config.toml
experts_per_token = 6
hidden_act = "swiglu"
balance_loss = 0.00234
router_noise = 0.05
norm = "rmsnorm"
norm_eps = 1e-06
optimizer = "adamw"
learning_rate = 0.00237
beta2 = 0.98
max_grad_norm = 1.0
max_seq_len = 256
dataset = "wikipedia_en"
Below are experts of layer 6 (counted from 0) of a mixture-of-experts language model. Rows are named router (the router's row for the expert), down (a neuron's output weights, with its number) and show model dimensions 0-127. Each number is 128 + 24 x the weight over its row's rms, rounded and kept within 0 to 255. Numbers have three digits each.
After each expert's rows: a language model's description of what the expert responds to. This comes from a sample of Wikipedia text that the model never trained on.

# expert 37
router:169132108123109144096147147125138112097119130135148153126094128090127148182136088080144120120159105136117099128120139183134172123136077145128087112158128176133120133149103107148146124083146121196153127142136131102151132164126129122124082122125159110134134084118133141109141156157165151164103104103135124173129105128118117128153066115109117162126106138103175138113129126148164111122126
down0:171129114144121131164119136140147161139085129097092159128158112147175143167093140112125136131118140128145156130107142115144154091141172113084155128085163144084114160119137123098143148128125108112072140162143116131180111127159151144125170131122111094152141104078163098170106152141127116123123086166129155138098157121117118128122105129119124064113135091116139108143162118138147120133152
down1:116158152117134112136148132122139105133151129128119128137083131129129133087112138174096143156157175133072111097147168111094112127140125130157165125076118147108132122096138123161142132138119118126137133143112153099125137132088107116107161152117119147119109135125085135157157102133186093186148135096106085124116144105163137128112117105075103132075108153098144177147126128110124089166108
down2:152133145073151139145130193121118177161096096095132138173126111126132129104118157115125136133104170136101115110094121148168132124137182141153130143153136121129133095145148093154174140123127144164084122142102140146135149123120141140160098127152085088097133129118094148165125129136102128109125143155120179135141133171156119117177132083126107089142124138107103116148118171170134137123112
Description: Word-internal pieces of Latinate, taxonomic and Slavic or Dutch words, such as cardi-ov-ascular, Cirrhiti-ch-thys, si-j-n, Buk-ov-ina.

# expert 16
router:122102145157142136121107110159091162086134087155109113137096137119119132143165125119114071120139163149146136142106139159138123092078151125172152114152124174111115117142129103113118157104144107143116122138102128119143144136148107170104093139128143086073152108094103148132130139110160145188079136092134167166144141119089091128122101119106135123085144120092123143166121133136160129142110
down0:123104129093143143145149127144129121153149142172126108146148087135158119115127144140078153125098165109098152095163134153104125163135128153123148168101177087161107133128147142145106135136108123133172085118126095110168178143101179093107096127114106174186119098138164115132146105135159111142112104095114142111154099151140110157103122134125115146114100136159146117143140116148102148163104
down1:171157114119144108139161117112090138131110162098117152085090127104076151136140107112125139173105161145146110132118129083128105132100108134132128112080124114143165129144121158142147112141155129074162156120170148155137166160135086128104113110115122154122151086139163116128123129130146143150152162105135127133056124131160131122112101120126103129106095116125115082180117109097107155159145
down2:151090170140144122145130150142099143140100125094161107144090115138086168125137142154089138128103139137140147166131104148141106132080122170051108124103094106113136118160127116173128099115074108107106143120115078139109106094121130103127147115098142116102113101110086094119131109122191116120176127112125101100118121153113112166127144133143149125135156158145139132137171129130121140101135
Description: Field words inside organization and competition names, such as Football in Football Club, Racing, Baseball, Health, Research, Athletic.

# expert 62
router:135124090103088113139107124151091147109133093188107167137111121133153166206166098132119081147141160137113102129103122148154116100116098114168116144133123149104099092132134118134121122079109113139106084104081130119133125135148081119115155131126162123100144132125114098151129132125142175147113100107124174108143160130125102153112098156130113167113141177124157142111121110113153129108115
down0:124130122121174122122118129159103119129144069149132148133158160103153155108109063122127097128125125130106101122071139162143101106097126150109129104099168108175121131132130148125120145106114107133078137104094112115160110153139111079097124125102119112102121123094133144092138129115113120198162159155126107113098109128182094110105152130166126124103136124164106158105136094105144116126116
down1:142133160152146129104118106112139193099151117129139131154118109152107120138135095126071126118124101148152093129143101157132084098077101112127146123150159115102145124129134104161110139123143139097105117137136160166087164148111133139109087138079115173151111122121150112122148131085139121114167125112137135034114115128146123150129142141136161108130092145159136133111185123162130139128137
down2:133114109120132114153119163096132136152097136162116116103153093128108192141153176160134075154067119146161131094126124081105090128165133139114148152138128122133118090060130119114140112121148083114124104084166161156085137144084133172147168106147100145166134108124157129118110119112140106111119103117141127127125093119146135138120138134142107109130145151166112128127093099137123130130142
Description: Opening capital letter or piece of foreign personal and place names in sports results and tables, mostly Japanese, as in Uchiyama, Inoue, Oyam.

# expert 45
router:115092110140122136124089110112089143072125142157131126116134152123090160193123145114148112155124145142120129160132148150155138111146107101162102141169131150099140100117139100130145094128176143130139131129123141150138115129156088153132093137114136124096153102096102110082138145122178130168055079103157137127158138096138139122121096136126152143116112155095124139112097108131147073141111
down0:122155128107149101113148169155108101143128179099084108068135081121123119165109121108157106145121172107119105123155116129099135141080167130123098137163124134135149090137120126129116091148139129149142137106146140112142182173115105110162145098123134104149154081147171153090100100115138139118135130183148110108104125127134094112134161124117121158114157122109141133152151131133181128164118
down1:104118140113136123109115101173169141154156149156083126130141128093131137131123159128151123132118156145147129162156133121138117162098133139126082137136100143093150073150102089125091086161146157112179139102152131154134094105104127082110162109121122131083099118110138108114121181133123121086080064158126150144140127123132123142135135133112131170124132139098108135114105149128113094102080
down2:120091095147141131112105116154091111143095103122142109153128123124157107139098113096078127130145096137183156120136107117165155150126126141119126145143114148135086175099147135132116110124109178141106158142122149098168121111136095149130116138114184137148120141139143131143167164163136103165148126124135098145167109131179127081117103116101120097115129177103108104109152101154150135188142
Description: Word-internal pieces of Arabic, Turkish, Armenian and Asian names, often after K or Q, such as Q-ur-an, al-Q-a-eda, Goudsouz-ian.

# expert 42
router:163147133094107138107099136174105129126130106176126141128112155089123146127130103108093097153165159115111165158138177165137100115075114120117156111161107173124114111088107097164163108103110138151108137162114162106131135153153113146145100120147143126123105107083102125106116148114159153179105101099165124129127124111115115166140111136108150130133148145108160158126090148152172108141121
down0:135092127126137153122150127129106164104157103105105165108141121093140116165095129133115114136088123121131149138132159124104146135162088111136085092112120090137116093113140121158112114124160119092166139131104126129164153174118146145134118113122127106135098110128155125107153155172097124135071123098153136164113118127130105146114102071075074148095078118122153175135156101160130116108112
down1:161115112107118152111138110110144142091148137107118118131111133135125141062128143122111153134107154161141165109140131100114144159162128119097114131104142097155067151082140147162136148126144147137125167113121135141119150107177118118156135069143124137148154115118126127124131107114138153131134120116131132095112191150097118136114136089135110140117077119107131113110144191226126134141125
down2:128149165158152133137140164129092093140152130164161147105136165149111108136135107163112080127120135137144142131076116094099133098152124126115157089113179148116121125144104158131153121105114139098136143104147151101129146147124153147121163099142122131147121136127117097117144086114128119092120118103179152148153129135163094143128080102077107178127169152134160090093115097104123124076129
Description: Commas after words ending a clause or list item, especially before and, which, but, plus although, though, and But.

# expert 61
router:131128112107144151128091110107150119142175088130161164138111122115119192219146124136113108120113163092100113110102170122164132118142124159182164131118118130128125153149116105128146132148151124146132133119150112108140108126121093149143100112107142130170115101109117114120130153143122150139118125092156106106158165141123108141170075147136139157071163120134133151137136175111118134091110
down0:106149141164115108101118086148139149140135093193161126130113093148113106139117103101150115073115114155118152106116155138131137117106128163129145139147127122146125139095160159134160136114117096132128141128072097147122203099084090136114131107110116139088179132101117097124123131146100102110134135099157163132127140150115133107135180110121153129137117117129140118143191166116122144167155
down1:136133154099130120091076114105143114147141161092084132115121137133136165121114153119098156134112152122085135119138149105129076130125116099158091126065119099134147133161135123081146107111173118125159170174141121119117147115105157117166083163139117195151100094115127142151117133110121121093154105155164130114109149111155100144094122131126110139130131092119112116099138135159114168110128
down2:140112136127140103175139115165073124161121157092124108106105147142124129138136111183150112131130099131112090138131142167144137116115135097094130149115178146176127126104096105121119105130114130078141116154157139115146120096091152113134155174105138135109123093104149115135154144191151129169130127127121114103139119176097134114141170170115127134139139138152124077154141093138171126157091
Description: Line breaks and cells in sports stats tables, plus word-start pieces like ac, fac, stor inside words such as bracelets, acclaim, storage.

# expert 7
router:164133128113118120120131124157115127086136100147107122119103184114109135152185119135108102157160160129115166178116145114159141137078156111179167108123101146098142111108104096122134162090132132145107119149114136111147133148126122138128112124131148084079133123121094127104141111133156137171076100118108183178146128113078109131127107125130145131089140109100158157167098129149128127135113
down0:155109121136146148135126147134124153138170147100179127184090127102071122095134098122099178144150060119112109147142186138099106143130092141136130128141131125142129103088143113092116120125116164120137126126143098154113160161116147139114102082128119109152089136136138133110149158151110123154156125130155122113111139165134087096119127162088090119109081151115112113115145093106138103121101
down1:137132115103139167121143145115136144075133206166118112132145122122135153146126097158120131117147152124128107124135151149089114134120061131089114114148161097111128114136149107144125155149156126101117167099133102126136151134136116142118144128129160109142136116183174142100097156152132198137111144109116110121152132151126096160165108158108143119153088158137178136138082082147135119118142
down2:199130143125115123105100132111084161115131170127174143134116135125149102112120104138111128109109110163163125114148154112147153138144093136097134112096150128133162105117103109081113121111116160146114118133100164119082107121168114150160084130092114135164142134123093150125154082082162083138123134127150130148116120140122069100127142095161148146114141137096105108075134104122136098108127
Description: Generic words inside multiword proper names of parks, schools and places, such as National in Cape Cod National Seashore, County, State, University.

# expert 10
router:108149147097130110126124104143087164103146126141104119128129130092124144180147115132090075136152169128122095155138153114157133122076133129165143140134130157102102132124106080135125147110140136144118105121107140143141146127169086163109130105147179107087129129141124134117154117118151174192076094147137178142125139119089093141095116123116153122107143147121145123135085099148166114138107
down0:160127103153119157145140149162120136090139151121119102121156092127110140117128105129111097109083120159184130140135154124113126159134160122159067173152096147118112106118138122090140145126134124143134078110119112120078127155130124168152185123137062158162161134137136118139140126116152116137140138154121132134126113159158136079107122116129121087187144146148156092129130137123075133118157
down1:133140128132125134123113129124100118147111167131112149104141148152090124148128130100156157129121145083123139143150129116140102137139142115126105150188151143120085142119158122142111099128144127094157107181119103090138138107148117147133086141146128199084143145110109127163147146155126107090169127133114132123085134130157117104105140107142105128181093124152093191107186147106120126118182
down2:166123126066116100133087163130093095118186172145129079167184154108156156120156160153140143109142111089144128121119135137124117113137120152110180132145138150113120148130132086125100098122137140168121095107125156141109160158143157126090120125119153177145147104091128134146117146110132105115120135102147105139132146119116182093115115094138126124148111113130143137143108114160141103164169
Description: Word pieces inside personal and place names, often non-English, in lists and tables, such as Hend(rix), Krish(namurthy), Gh(osh).

# expert 44
router:169148088123128140093105127183126166098144130177144141123133144120132159202139123150145135124131153131130107155092135114159118122136112115144158096184127128140139119090135097117153102123135101154108136138076130135122156101109119134138115110125165141129189135139076090151122129142121123173125146098128164122132137131125144120169124143146124122091156152122118185133101120189137130089123
down0:105103120156128164174149084174137146120134121118110132094077122160132133126159112117118136139136144150155136090183137117122118139124137114126123159137133119125149190112092144146157115187116115139106103086140144134105134162107112110088120134075123128171120128145126119128178145099124169126152139146114121153108128110117097186105121136115131107107131091074124184111100096133133130134113
down1:167139173105128159154144153098135161095108099154124142110148086105147150139104098128147160185107142160102149114101112124128140133140150088130116149135156127097136079131171144165085146154150143084106139086110161101126098115115160069118110139150156116110152134135148105150111132117160136107096153126108133134131113129118105167189117145085121143156113143104112123147109120131122107141155
down2:114116121165134102130083142109126153125104161102060105083092096131129122112142139136070116127156120139089138125144113100129107120150102148126167129185169143144101104164156085132125107160135131168119107129140116111141120114111074140115129102136129083111155100129162116144116141115141129111143107117081153155142155149113072135139114103095114168160151119099141143125122099090120111135141
Description: Decimal points inside numbers, especially decimal coordinates (69.38722°W), race times and percentages, plus "(age" in birth lines and brackets.

# expert 9
router:155117107107124113108149121110105147130162108138151156146130129114146154125171121144121132170162110124152134145071168155138129116074117132192130084154100144128104141089122104182119105115136137148086129112109124124142101134120129141134104101107157121097092108083113100136146143159127145144109127140177121129139146111099139171153129072121120115119109135118173181156131152140178112118103
down9:114145124154089153134170115144124108081131120101118162135116160147178098070145140169139126130159158170111141119079139116139118112121142172118130117118143102140139168119139134132118138159134130117107139122101139199084144144114116133131101108132128088158109164093122119120117093125133124125103117093143108108079135135125144116153087149095122114131086111147119131117110171117084141188099
down10:152148140140047070110172119167164176127139114104123080118133137150144097183108136093144098095088107107126107126138148118156153159114105156132122096127117112130108092102103090146145172138114118116129134164169147137119124143123165141170155133109163095099097120118118124153095119120147131139132098135131136120130147145138136126084131170151145143118145115102145141120149156123118131161100
down11:087156086094143159180121117076133124130126121131144088130105148137121143085108119131131150116099123145159120148167138134106125159141144130136100167121163112133144149137119134160143105122149111180092145133097110098129079089127174094128187111104117101131159120154120150131130152125129139113167102139145149172140128115128117152136141141126074129148098099184107124139147109130094175130152
Description: Verbs and the word-final pieces completing them in running prose, such as expl-ain, dep-ends, announced, stated, decided, often before to, by or that.

# expert 54
router:130145113128137146126101100149102160089163093136142168109142126096148139193165129137095067157107168140134099152131126114148105100093120159183165143168146117117098097098120107115112130104116091128123123137103140096148117130181106174122130107124166146107143147148119149115141114120134150149098139101138165140143165118129129130118101114099134138083143162106106125134091138154158131142095
down0:088118156137081127083154093119086113129130158059164147145143117073123114094149089187130163098132130158133128149110127145166155131129140105162118126067074139150126098111146125105108117106113106172098128164121151137160111109159137098116143121126122124138111126133127118154129160153105133117116107121156118117152141172097153115157113121136159082138142105137143124111134129142138109098133
down1:132149111103136143142090166140104082117101154110108133121142144113136144082066158121118121154118128164117128164159111108140145154154125122093155131120155136098153141092145128110144120127073153154156135128136107151145165127088151168149169117138173109114108139123146093136131089085128111061129142120159171135119140104118153099161124117135114134164130183162098124115131146130099136145144
down2:127104171123135062097131142096136082109152132148125124157117110127146144066119140142166094133089146130146138151089138128179108148111146108170160135122142175131165132124140143130128125131163122156118142125124150108111143060150116144140112139136143101118165123111130142141100131121086075219136154104123141153116148113096138129136157141132112117110125129113122114102143149114145129113169
Description: Opening bytes or capitals of non-English personal and place names with accents, e.g. Østergaard, Årsjö, Västra, van Hooijdonk, in sports lists.

# expert 51
router:153145096126138113074116141169099116094141088145155172130082146105112170182137121135105108143133128140127144150112109110130137105117095112177141149141084144080102089121124107124146108102108083146125118150095138104101105149142130154145137123123134134097119106120110095123128139159122179142103130093141155133141141111147111134126063145124128164121133194105121135135084139143167141106117
down0:150158110139189153134140143105126147103140072106146119130155145155126187162156136093099092116110128116122135136143065124151126125174142130155096142149140116154143129147157156102136104145120126109121108150148140104107134111128194160088101150107124106146107097133129080137125145153147134087142128099143132099117149097154103120105128147119088144144119120148125107116148099112178179104130
down1:150115167132085115101139080093174100146118162129135086163100155095145096199127113105139146118152185124102105139060147139172152125095104132140134124096144146146164135116150152160122124143129131140137154172108076131094119126116125124123108095145128108137191131140140095147125155155114120110115128147136113122121120101128140118128126139111131082106150131122128136096171126151117109132117
down2:133139136122106144073113122095121147124126149162123129115125115135172154192108105138111108111164121168134123139136163098134093136111138139186161097120110132170114157145124137179159138105124140088106125146125147108128143126121144128118139136170202154136167114111162119190106160116076137117115119144103118130120092133116120116146128125159130076118143156114097124134165140144125174139133
Description: Beginnings of Romance-language place and personal names and particles, such as La, San, São, del, plus the hyphen in Hauts-de-France.